config.toml
num_hidden_layers = 10
hidden_size = 384
n_experts = 24
experts_per_token = 2
d_expert = 128
d_shared_expert = 0
hidden_act = "reglu"
moe_layers = [1, 2, 3, 4, 5, 6, 7, 8, 9]
router_score = "softmax"
normalize_top_k = true
routed_scale = 1.0
balance_loss = 0.00534
balance_bias = false
router_cosine_scale = 14.0
router_bias = true
init_std_router = 0.0304
lr_router = 0.000573
num_attention_heads = 3
num_key_value_heads = 1
head_dim = 128
vocab_size = 32000
norm = "rmsnorm"
norm_place = "pre"
norm_eps = 1e-05
positions = "rope"
rope_theta = 10000.0
rope_fraction = 0.5
qk_norm = false
attn_scale = 0.0884
tie_word_embeddings = false
parallel_block = false
init = "normal"
init_std_qkv = 0.0319
init_std_o = 0.00713
init_std_up = 0.0319
init_std_down = 0.00436
optimizer = "muon_variant"
learning_rate = 0.00125
lr_mult_down = 1.5
beta1 = 0.95
lr_head = 0.00675
warmup_steps = 200
schedule = "wsd"
decay_fraction = 1.0
decay_shape = "linear"
final_lr_fraction = 0.0
batch_tokens = 65536
max_seq_len = 1024
doc_mask = false
z_loss = 0.0001
train_tokens = 304500000
max_steps = 4647
dataset = "wikipedia_en"
Below are experts of layer 4 (counted from 0) of a mixture-of-experts language model. Rows are named router (the router's row for the expert), gate (a neuron's input weights, with its number), up (a neuron's input weights, with its number), down (a neuron's output weights, with its number) and show model dimensions 192-383. Each number is 128 + 32 x the weight over its row's rms, rounded and kept within 0 to 255. Numbers have three digits each.
After each expert's rows: a language model's description of what the expert responds to; "comes after" lists some tokens at least twice as common just before its tokens as in all text. This comes from a sample of Wikipedia text that the model never trained on. Tokens count by the router's weight.

# expert 19
router:085075141124141123119111147148102132161143119084158139088096176108126129103100071151119121109088095197150118093199081112171134093044091086144156095122154130156160172119117166146142134118122134107137157093091091155117086137122109138120095164188107083099104111104124156154139105183096126153156164112137063124102132076156114144156169129101171126108118132174172211098069125097120108032113104076122065181125090151127140143175121121159149139226090137088138188132200170190117139148125110133134132172104120143111152103183123097094132109138104086127053156134093130166145162167100118123
gate1:138156177112086150077084130089155095084091140118106103189054129157119108094096114118130109131107139136168156126101106155140164101105124152141116117073127114078096164124130130163125095129138121092154115107126125151118118099141125112132104168129110095119122108137126069132154156138103150218163106161095116135072087104054164161099124152124126089162133185108143123157202114136224125170116075142100100142211136167119152073123112151094159109134118148088104186114112180092138101104159130138122185138132168156092161158123083151069117167130049114143199114131154096100123129176119195126
up1:108131173123148162133150143058112171148120120147084160158129103107104168115136140068139185216170122137137062113051140141114158112128093078172087159177147078144119169181104154143150116107125169150147133052144114143135065176145118111127109130161120158111164169149161155091157114070167112086118101149165083157139136190045128140121135151099134166067149160162028157117159108072126087183121151196096131120196160147111116090090141113088085152118093148129133147138102102088095108128155121125123125151082147122108139210159186120141142126107123145132171151148129145117136091127064081119
down1:081061130091119149119145154113118144111099107199139062175138106089067075119125128082084150121098097139068132137156155121112120169105147138138114097148140162097094111141134101078133134111148093123126079103157121158155116087098145094111103083142137104146115102103137161162188115104087170101117157169132113125158113155167175138143193117142125069108133120088161122125177077113126113139164135121172085103109163183159159103129109144119117109100147166167188164090164143165098160107144124210189116069158176134109108044152111143178159162177145118125105153072161157102083091086163114148
Description: Table separators, sentence openers. Pipe separators in sports and results tables, country codes like AUS, GER, and sentence-initial In, After, Since.
comes after: "\n", "|", "\"", ")", " DF", " Minister"

# expert 18
router:163121096163113118152038085195081196123176146181182117121138132150168197115121144114146098088107156139110102120141117090155112187113083132133080140057059126215111127156139142137136096159156130138191117134094125106138173036148089063128096094125133099099097097124190127146173091118142133170196114128183098080156127098133104163180141144114122186120143124148133131129111141168088107103116092132123151141156047133107040117168171140094105147133153106090136113118170125132086150143139161073108101103147123127153140096140099095105124095122183112094124104172119140137081123161095088149
gate4:159146160119166153129160084153146145113122141111164091125085178138135097125111138112146143134122186132111093127109121137135175145092149111124166160094111129158074151107129159077165065140136121122148110139142192195137109128139142184129131165118164146103111149176120167158147103158146104106107171102135149122127104100058118141141072093149119126085103147158164114059147128188108122121153124116142183060135139055062189176093155194173084189102171113095105117168187112147105158144177119121170099166158151131180169122137132128101093123145118138120117056121088091184109138168087108157
up4:151164116137105187114106083093156064123125058137099129103136145100144087145147179127079117100101103110094141123139139096192146133111165106115128175121114110145165153134125066170124104128193115132080160183127225127117111085072159214137108108125121171170118135116142130104100140080117138110102130106072107162081091129127141128144155090140131136156087202123084119144099130140156182174101165166172064132133189108152119096146130177099089175148160169095146094149173134144140106134163192158158120118157106091117119124141132122079137237148099127134042169144165104082160116164150136080
down4:138100111158094127092090124208124164070114135142210165155152142148120098098197138110119191051179155166132176192121087119153164138133164180117132124137149167122162101117075100176133134148173111115167098166100116145147115115146139085158127152129070141064138191107171125167144142138155138139136200117102123124127127150111125084196134073152116089139104147135163129142095087114141113137104105154109084129137153135070072078130141130127125116083152113126103094121109134107163129096083140125183154128166111141149131139112126132133112137104101088111179105135162134143137151148090118063
Description: Numbers and dates. Standalone digits and month names in dates and table cells, such as March 10, 13 May, 0, 8.
comes after: " |", "|", " on", ";", " B", ":"

# expert 10
router:108101090099144147105134078130157189116092128137147157167158131169093168086176082168092111085077161120157151104111169113126145148088142147079114122109153162100152116141118131154186136142129099080136117142088134150136165224124105137152143081146127162141072091091042152150152099115112125115136114109167205123102098086153223133134154122096140176132036127127137172131095103107099148131137112082134128176110116150137158114130091082169139116077117099087153162116205141131126098165069156192175120131165142180141129098121131169120126123127123085200127148156146144152110127150127091127
gate3:127099107120072133092122073128113191173114091100172143137117146119186107130115116108134181167142154142115085146110146185108201170119166087144132119176089162088107100197117119120110133134118132111113090136137120160144148148120134140086197107136202160150094118122111102103144130108119053174219053215152093120100148228172138156167143106131141091134144128123159128100093118134096108120103094125133091046080125225124139102168161100138114151094074087194147092034157126131104130114132106117116135112144148119069143135164113157123110097119122169082142131130107088104163104125162146079
up3:149136097159163133184212177168154143169101122106131121051116122129121094086176126137105140188144150124126082101184134182122186145126148157136155168136131090152078133149077062159093133143126119140167202102173067136111183136143156152083118126135139102065154120193135161059179157095140075114162147061140129110141135110104064167127166081050134085096129160163175142139117124186107133117092112127083148135093117167085105061104147113137132101085112154170072132153144169139096118123093064112112133102168122159127131117166159122125118120126150200127109110221190134130118133154170111107
down3:110116073161155187108148108099120164093112107092120183136084157171124200146127100088119157187152124134125117096127143173110149126145134182054124200149119158178091134129136093147098099172098125096134141089063126153144112121167141155057151144136133137200128053121092140136100118102112103146198090150120127149109206165132132121137142136116132160118121110132142116118183130087132156102103166142096113148167138142148092093093109087175165091156117160146101080107038113146152164138085147083091141108150156118078082194124176145091158106137102182163143118092144091113122160093127141132
Description: Sentence-initial capitals, name starts. Capital letters or word starts after a sentence end or table cell, such as Ry-bak, Uy-ghur, There, Los, South.
comes after: " |", " ", "|", " \"", ":", "."

# expert 20
router:153091134199142107138118115097122096116121156184108133132150134126130131136140139172141184161110169155082066113140152151115114109048108097092122084118130123069115184062102155149195161122164155098152202123172161165117140120074072106108148185106124130105131198161084142089100146095153161122141095179149115126102185063114173104148113139128077134162159036129136133123141087150150142140143144148099112117117171110131139186141094117115072129097112112130107144080128110062122158172090140123177104101153084157122110193169092163119070112171089127059130067213099217115139121057105173160
gate0:120118102075129092120042145093152116109089138122112149134157136121128085107081156134128103138101154135116123118046146165172133087158078142101138069109068142148122128135161145116166197114155117133152160106127108115167163079082154086123119161141117134123129139054111137155100117163160081072127092158127112081099117098104122089151192051122168141113114042088134156101117151091128173164140108126166162079156183154166100128106138166044149125146106115129102147158153043104144173130077158138167126151179156137107124131109121086138145180158109073170137107113114098112193138144207115133
up0:042144100100112115146081145163190169154131108167160143128137120145129157148153125142122094141134115175210135107152085099114109125244167050160114101110125155123155162149109178096179153164064123141110117192180144139064113127112169123080193113168131134147113098166131072146141097130129101129127148157139130124158153134133148192116149141125174123120174119105173173253118095083123144112139093062056107143097158067067120159132144162116105088101162190218152142174124096112095090066097155134125138073101123105122137108122147078090116108096098123177105112106092116140121103073108099143
down0:102087107156132167119133155078169216112145120134113103118125159124102109141119131087138089177125124140099097107108103098148105138134193109160161117106134112145098173140105151133127162109105131108109147116152106091137116090194161101164117149126154131166107123145133068139129169095096145149115071160138200106122195131138145177144135120071054131106100134089136035100118113149193140108176084122165097169132139142163129201134152063170111152099132122089109170085120089119186145126149145178089164167097176108202172207092161088126155134086126139140141090053162193184137149139139092146
Description: Determiners and possessives. Articles, possessive pronouns, and small numerals starting a noun phrase, such as the, a, his, their, two, several.
comes after: " of", " in", "'", " with", " for", " and"

# expert 15
router:121136111067137128192164094106154101130142097121141109141170114202076112119090136096185144118119137141157141113136132119081122131221082162103126123097087139138105110151171156163188122165154133159134126173152127115145146142159092074135114148156095131128044113149104160142170132176131107086110178115130145095174132200125168125167118132139137134153133156123113085168132101079174125101080175142112115093145119137125209115114098211191123108105156106147118151158099120093133100060124136122129209086127167152171131126175112140126119174182131149130115129119131101134188072126198135084
gate5:090124122074118124140174114164160146171089148096084109193170137147111132137186172068096102109197160090116125085176117146126124113166157123091139066187177135146075125162139163107087187169114158118048125150131141156099149159058099094112149118155110132119162105145111143135122140106129146046162187148142136145037084145129138111146099120134091113162147122160147140130096143124176117086126126154165176095140126106072188079118151110146088147098136141103085118076182122111060154128098155076110145158083168150129080097122133123142125138157120227109165090072179108122126132113148215114
up5:225138094098181136136111158104133097076102057086108141132164101082104136136118154153132112151147166129192154184134094099124111128106111059156118159167095112116122098152120126092162143161130150077134157177148144179128153100158078135098158073086070171147153119118162134169126119083073138095095128193098131115164115153117066202141112093173147116113145149162165099134068115178151085110133140126108104148122116128169141095128198110119196109150048182122109150181091098124108192169084141152168169158153130145151187165127100153119110152152168127111105135161118144180124106113111115101
down5:133216097179101184187146124135101164123107206163135173150101110132143160192099153066123135177108111153132179187098164103136160094126181133163100086097155097174109162117186109143181101161204080133118153126135171160193071174115094124096092113112117178146106056121128062182090117107110067089107157136116089123134121118077114089117136149135094122121107149134097146014047120124130069076073113109136109124125115149155120113137134151154116136137107153146097121112162154111104102159123174205143154162099170088136090149139101109113140159058126112149081144208093103127072159120141130130
Description: Letters, units, table labels. Compass letters in coordinates, single capitals or digits in formulas and data, and column labels like Votes, Candidate, MPC, kg.
comes after: " |", " (", "-", "|", ":", ";"

# expert 16
router:111101152123138149116176123129140115084111146131166102122111138068135132100121090138110183143077086107124106120142136139051089183140118109142130141102138123113151100097126093119083119112064099125139137099123099163089118140161066088110096140160094017098119154171087101124093167138139144133140113188076206178101111106148124133118112083213127165055221100081063139160127136163149105149172140116115068106106140211180117128174186134066057148108116152166152166117105130139171112148103115134084066198098147184148162091105125135141110114109110130172116144172140143128095111075131132163
gate2:110148173113053141106121118113108121153176184184211202201125089101122107182137132163151116104113115146114110090151115160125070181147159168117131137105087102111130088159161138115119078144096130166149127097100148105092091131132135090080151110174152179146126130141091112076129162100025128069071146104151157114113093132198151156105132114097077093087162114058186166075118144107137086069141160080101177104137156123177111121163121102107098125160132162152100177156153124115148135093094081142110077179134163143077112104090136165173126110146107179145143110156137144087088106121121177150
up2:143097157104060124164133114105141112120136124133115186099132110148096168143134163165092093128111146125152142135144142116106052144186102134161149119124166085150090101126177120175004094089075086115109080134142118112099118145116105130169133092106099109143102130056113083144140153117147166106097097103127080135124127122088069065120155112145145133151154135125108143166095113096150133049123160106169115163147079069113111141135161143115147069176178069144089135142144106125107161166170084166151141160126073135135065141175110113117142181119102133132115202111155118174124129163121130121
down2:138120106148082093063135148151197137187157084100110164110140152123135102133058142099132146135122168102114107054143166147123070127135097128140125098104164109097146153117197061093125182114137150113170154159094214134171116079112104155096158118131143104153155168177115066149160045122160100110121089075118071151186123096105070117135139063162127109155086163084100191130148124105130206110141140121125174112114144109173167115118164178187112059137140167093137116118140132127116134096139123175148122083094131086140106164103125093125141103107108144051144125149118145098075113097096117120
Description: Ordinals, superlatives, award names. Words like first, second, most, more, early, Best after the or a, plus name-internal pieces like Re-h-man in cast and award tables.
comes after: " the", "-", " a", " and", " (", " his"

# expert 11
router:092156095132160113151133107122180149117151120111168094090156078106125143102149089070127110134146149137130136125113175079146131105152135143162124075118145114169143149120146149135130107104104144176130231084137069103152100113078108119130135100127108154128091137112125126173165143156104140145104154097112212117062139129143104129035115153079145151146114147150156127093133147109123115119096118110143104130095128093080122104118153157092166203115027148192133183158109112116155110124135096059110127095117173141133089118126151191202153139148158194122124159105108142128170154114083052131
gate5:147124159086100166124171135104145135098129104130153115082128115190102143167145102104104193113094145134118147106105109178094114079187160136106160144109122137178079097108133131156160081100132162126173140117175151137154103103210117126122210077161109161030084104084093128151215182137098162146124171095107191128097104084092115118068188155102134118154123078092099103125133147104106110096120194118132135111138159080166166142145087085148095127126120089123184136075102094171141130148133200143163132141149121156070158129063107192166139199070126141121109132149109156145158100092080054153
up5:115156116101091144088098110129177126107052080125135104165162114207202212109161091110147135047189115101180173138148129120054085178105150134074138141111123133157156152199124151171143126113099184157114079158123166149127089154089143110096136134138179162145145135136103105104140174140154126102196110131141199156120146128058166131121123125186156166173154100090171120143120105133052125171156108163129140134141206166131130072124136075127127160109088145135125138115148138175160106148175122133109141093096146154153104141127107136132150151136124160160137144104200128094123115112141143125
down5:146125124057088136105116112093102128113144182140120104084122200127155104109107153137159090156140155137118135099086102096124159116105111124086163143102103120058181133155089166078160121163039116133135131163099118096158130124092128090131146109199132188158094083189106121089134099098167139131156109143126107077116117128117100158145097205095174096107150100176159154106128092155156132087036163174126115146136178119101117092080180153093152152140185195157082169158159132152160132163149118147079162062143147146151129122150112107128062146151175139156105166098107097134138138147119111077
Description: Spaces and event nouns. Bare space tokens in tables and text, closing parentheses, and nouns or verbs like end, began, album, game, season.
comes after: " |", " the", " in", "|", " his", " was"

# expert 23
router:132157099108172127147141166086084149109071118155104127109064098114170128135118147102160138155195133134142065113070151118095105158156137164118113058184119116158058113100185145107151160202154163092132152127100113111122104127121176116114130128108119144189060066124045128092117145079152150166203064131157182148132079159136161146098101123142110066109153083161089122116117112066162119150128143133110172070138174143145156115084129132130125159068203088149134149119104112099078132118126131168091096131102169093175083209146134111111161191148154073138174156081115096114149127108146183124
gate4:085118129117094088118169173188153144082122138098073102119068099107145153118140091109099153197137160166131157131099089116162111098105153076106098136142103166104067113056157169147134179131164162097105124100118148174109110087080082142142140131161103113139181141129146080130167194160153126144124111101115135086110129126049181151126145146152169116118137046116151159092138088143141163130134136130136195107157211125108111089089147133078114156145158142111103069129099142129231175091168127046095113080134148138141159123130140112130089170126138137089149054105148129120131119177148107145
up4:154141070111121095089097129119135165137122133138188158104146128134106155080154136163182098204125078181132171121138131168079118128088116186169140093138089142119170120091169130112158138138114159120156141152123104162160169144113179121140130114147168073156118139065087181136133089099183156101075162126089157106150108097124161137074212139125129147079086180136155224167090176115125128150124122163106047138130084129152169106149152172133190149110149082084109074139100103138125091196140156134081072106130063142150154080122143129081125156106114089090153075119146100100137103158115121147
down4:097120134168133154133097100111140091177092067141125111152129066139180137105103147132067207099112165167132118154097155155104153106103153152109176122114106126092188157147087161138172167158128126109083096146122103186094149075095149134071129094084102169163171140150153174145169140160103162136106160168068143133147147106130101157145130134121169094114145123136159116141111198179111123133093149173117136158107128092125140126127131092153196137156064131117131193069086123104079105090130116113120064184095144123098140091163118143157135130161116112112122113125137102145147142118099034090
Description: Descriptive adjectives and nouns. Adjectives and nouns after a or the describing people, community or activity, e.g. football, local, political, English, African-American.
comes after: " a", "-", " and", " an", " or", " first"

# expert 13
router:131142180112097091065157128117062111112108120081119197097093131133115126119153128097100102136165145162074140121101152146068115111137068119117075100151077113173128138098182180151143147150109127076148086077143115099117169059108111174082144158131192101179149109089111123174122103135137076156147163145134154145150180093145169119118133166100140091161122178094161129138154155143087103109150144142184115200138081108083144115150124148123142089133164150153131101128064143107069110067155165128105108078162124114133080146123119167091095094120171131106161103095151125137106124161134167166
gate2:126150142077122105142150152122099125123088090149190168146097203132117120145122087131173070075123152148099193167075167102021140106206118127135163126140132088090150162128154126170099047120166113134090163154137132169140128217160120147098095195108133153116107105085168149165141124181170119096157151121131085138130151095080181161116156090113156109144174159141179116066083118161106122112098152146152136159124156130111133116117126128079139103121147113124111162154153111196097112136102141200164189097100177117168106195085150145158176087106159147069138102120150167129089170162125161140
up2:116097119119186141159161087116179129109132101147095124196175137142072119133126155216111126165139136156127116127115146106133165157112155096137124153105107089192131143114142177128114191121138123154111174122121115132113134088148133145153157161120149074141111156132125167141132148111130174150166130136120139080109133120083129158160149098163120141163164104104096040107108125141135121080116142141132110117089136124168161133134127079139146062166196118124192125122125136052088162082119106120117189136088135148073157132104182155066172099150143196154111125126089112119098145142163128136
down2:121165113197123126147124160100078094125059103096151128101097135108157116129138072133119133121184069128135097137083091113140150138134131131119160143145174147095143068085156213132146111180129114106110162108103085179188093106133139168165077071111142162139156110132105155112107156157103141110136093127147103100103118107149111105104112109117096090156176134147117171164151000145118146178113087135107148101138130154147175159173119084178120166101085175107171131106139133127140077100129136128169152172134185061147125135068134155127123175135160105163072110142114119117145140154112153133
Description: Quotes, articles, table pipes. Opening quote marks before titles, the, its, on, row-initial pipes and label colons in infoboxes, e.g. Operator: NASA.
comes after: "\n", " of", " on", " in", " at", " to"

# expert 9
router:077138173148080127078116203149147106104153160144141105121063126080093119097110108165188124113161131118124085138064167126116133148150111133150177163088117129094090094153104091131118127055146115102118161121065176101147155116151165109065103151116165152089148135131168107127143144113122120142084163133136129123102134066126096139092177125181087133148098130120174141145126138104154127077147070155205104211123128099122116198093196038135127108160130055166129138111116124190129151079103107156142150217167186139109112121098151120090135092122135118103110150094145117152147139136091146187
gate3:163164140157126080059128161146110102114100188127111162141152110106116091106191118097098095086154137137140142099134095131136123174102079139145119117175095097149141121075076087136099076078162105111117121084056128139110122097161145058109122156143138139117162135141124091169133158133125110117087060122147136080127137071117113119105128126142130152152133131120125121164099147125140138109122107066123095124119167123216114077131182111159155119162038171108124109168152122126151160146103166140124104166201171077041111027150130129105112182139139125099131116083126134099082124098146092156
up3:094217106122170139186106121128084139132091208180147162147086108148144138141114137101022061151168151074133111139114136133115120084194080151067152120103181155159112082112121136148107115104085127144112051106075082144067066154159174153136144123164124152135111116075100138128095149114133131138159194133082203124122026157105097119130133103125161052118113138120191110133117141160144130135147096152135144101169122147109145146185104107148148105104127063157151140135104154163092186123121089163118203109140175112094102131112115130103161136160142187120158145143083086119166112114098095098
down3:174092135113170161121110160109117094100198163080141108104156158075085106121117094146153088142128157173108136174176136089098145212077153127132106130147107100136080108156141084165166150135151192159088121193161158086135094153091097199132126187132147116175140089171074125138080095154169148130081098152103154113141161105139190129126129186146124109071120141131135111125122132053090161179128165103151070130121141096086112133146167119149113160142102180082101102097104126123127122145109153187112075056105159121156178125173130078170143168189112154116111150229105160171120136115107163134
Description: Conjunctions and commas. Commas, and, or, but, hyphens and relative words joining list items or clauses, e.g. Campbell, Art; Chalmers and Sanders.
comes after: ",", "s", " well", " such", " non", " long"

# expert 17
router:140133150135169125128122079110071144159100139148117113062165130091096121129140133093087103137110198103146171146109129134148132111086099135135095145205141171161082097137104052131110139121111116120142130136161168171151108074111227114149114118114104179128120135145049158085127154121092081074108134101104087091095138156159144130139130132113126128138116148111159128090099142100171118109129132141096139090109123064159117203141132054119120142112108134095129102159120155129149081059126140093102103113126162151108122152143201124155142136160117172133155118055106065110118150113152119156
gate5:117124081082099110107116152159142130164117165126118147158137154069085133088171121140167142174150115128149088194146155152104096097114097080056177113127108132127086103157124167143127123065118168139099156081135129074088137162139135126070145166137135087098164129204178152162068096124150182098130201163104123088120093132117099166153114165164147162115126099115133164147153172118095127144101102132075154149101125110126119114179077066181102121086190113124134062075192139176156185061165120026116150137114139067125126149127102093137130138133105119095141100142139152126100143205132102179
up5:134088164116126136166142151121122164104093045123121084124071091155108109155177169097118113145135122136139132161150088160187039144153123133154159132135179189090145178112115143109170147100123147171122072094133121109157111128158095149123122120145163172117066121106114132119149137120130095127140129127130082128148136097135130133128089134222112106160168195093136110141142103148156112118155158092102187132111068182159117141132189114239142085106151193141072187092112127080097119131051083129169120126158130105147084166134135127171077150108134083091110101152163124089146185098096083127
down5:181105154150107098089145167143101105131101122122130144155082091181103119152125088148106168121124088104121157083141155131090243139135074123099134175110104169103105157107165096073199150221153136143172159151161134129151104117124126127105171139121137121143133190112144141112134098116180085107151173114128129126155102095096131140098130098141125126191151112124174066128103181127145130111125079060162109085160148146141113157123156138117103143156134161099099083154108151104121122118149105168145133057205100128117143110062121133141142100113148104095128170143090119094134079132139095129
Description: Common plural nouns. Plural s and general nouns after determiners in prose, e.g. teams, mistakes, authors, actions, document, school.
comes after: " the", " a", " his", " The", " their", " this"

# expert 12
router:092181132185122153095130119134158141214155143090140093153138135120157117164131134081145127098158091112136087150111083087172119173135120163172091084194119175100194120098133163164173160089135122165150074089174142086100150128090087117142152076135170172093117127136144152117160081092108149077110174094149066092154127107113092201066185175160113136139067095149167125141105174125124111113203143187132159193154111121113112137134156142133098120133150112100143147088143100157214123148143115101148116109096080110162082129152089124102127110186178184166114127118156132143133129115115158136
gate4:124128123103109127117139124176190164145128088115069109132125078118120093141164161193131089095150173142066164176133112091134020182194058150191129102074140180086107143142100165167118141062113143143141156091165146151114191132132140150145126086087114140140115158113122088127102098102115122100144149092163128151127112148110077165142096133093131129146158147091116154094137177141066120058167104113164161085138130166116106104119096101130111205144116143106131075107157142116131125132109158135134186110134125109071116177147120148127181115099119110106098107191119141110062139137111124091
up4:204172137093157140094128083111127140114133124121136177070114098104139138147091173129117110033191136173122156090149190140104059145079179157106140106105101178129142135177139106116145099131080142170106135145109126122066096129151066170208112098119101089095097182136089112144112128117067067136111121164087144094165117128156098138112144169145149156170155147116096149116152153130101179129152177178134138151192151152164141159127100129147140135135086124150119126055109135123120096178151138140161188177130160066185105104179161112101149101061158149120103095118114081132150164151117162161
down4:077094172142111062167108173139136110156173156136126102090147122154125045127157121170157163083047126104175132132134116046143173103136104110141135140118142107122109126127120129128161157129193177183146164123123146127190160108088158186136156124179153156135148134143099123157131128154137149099157168156110126096220167133117141095101139098099200150175133140124098158120148139213033145123117130178150131198165095110058134128097144110149101117120115143091150131092096095160119142133101141095096100175111100157124137123140145130151123143126073153130094101216103166128074068172103068161
Description: Table cell separators. Pipe separators between cells of numeric wiki tables, plus semicolons between scores and heading equals-sign markers.
comes after: " ", " 0", ")", " —", " 1", " 2"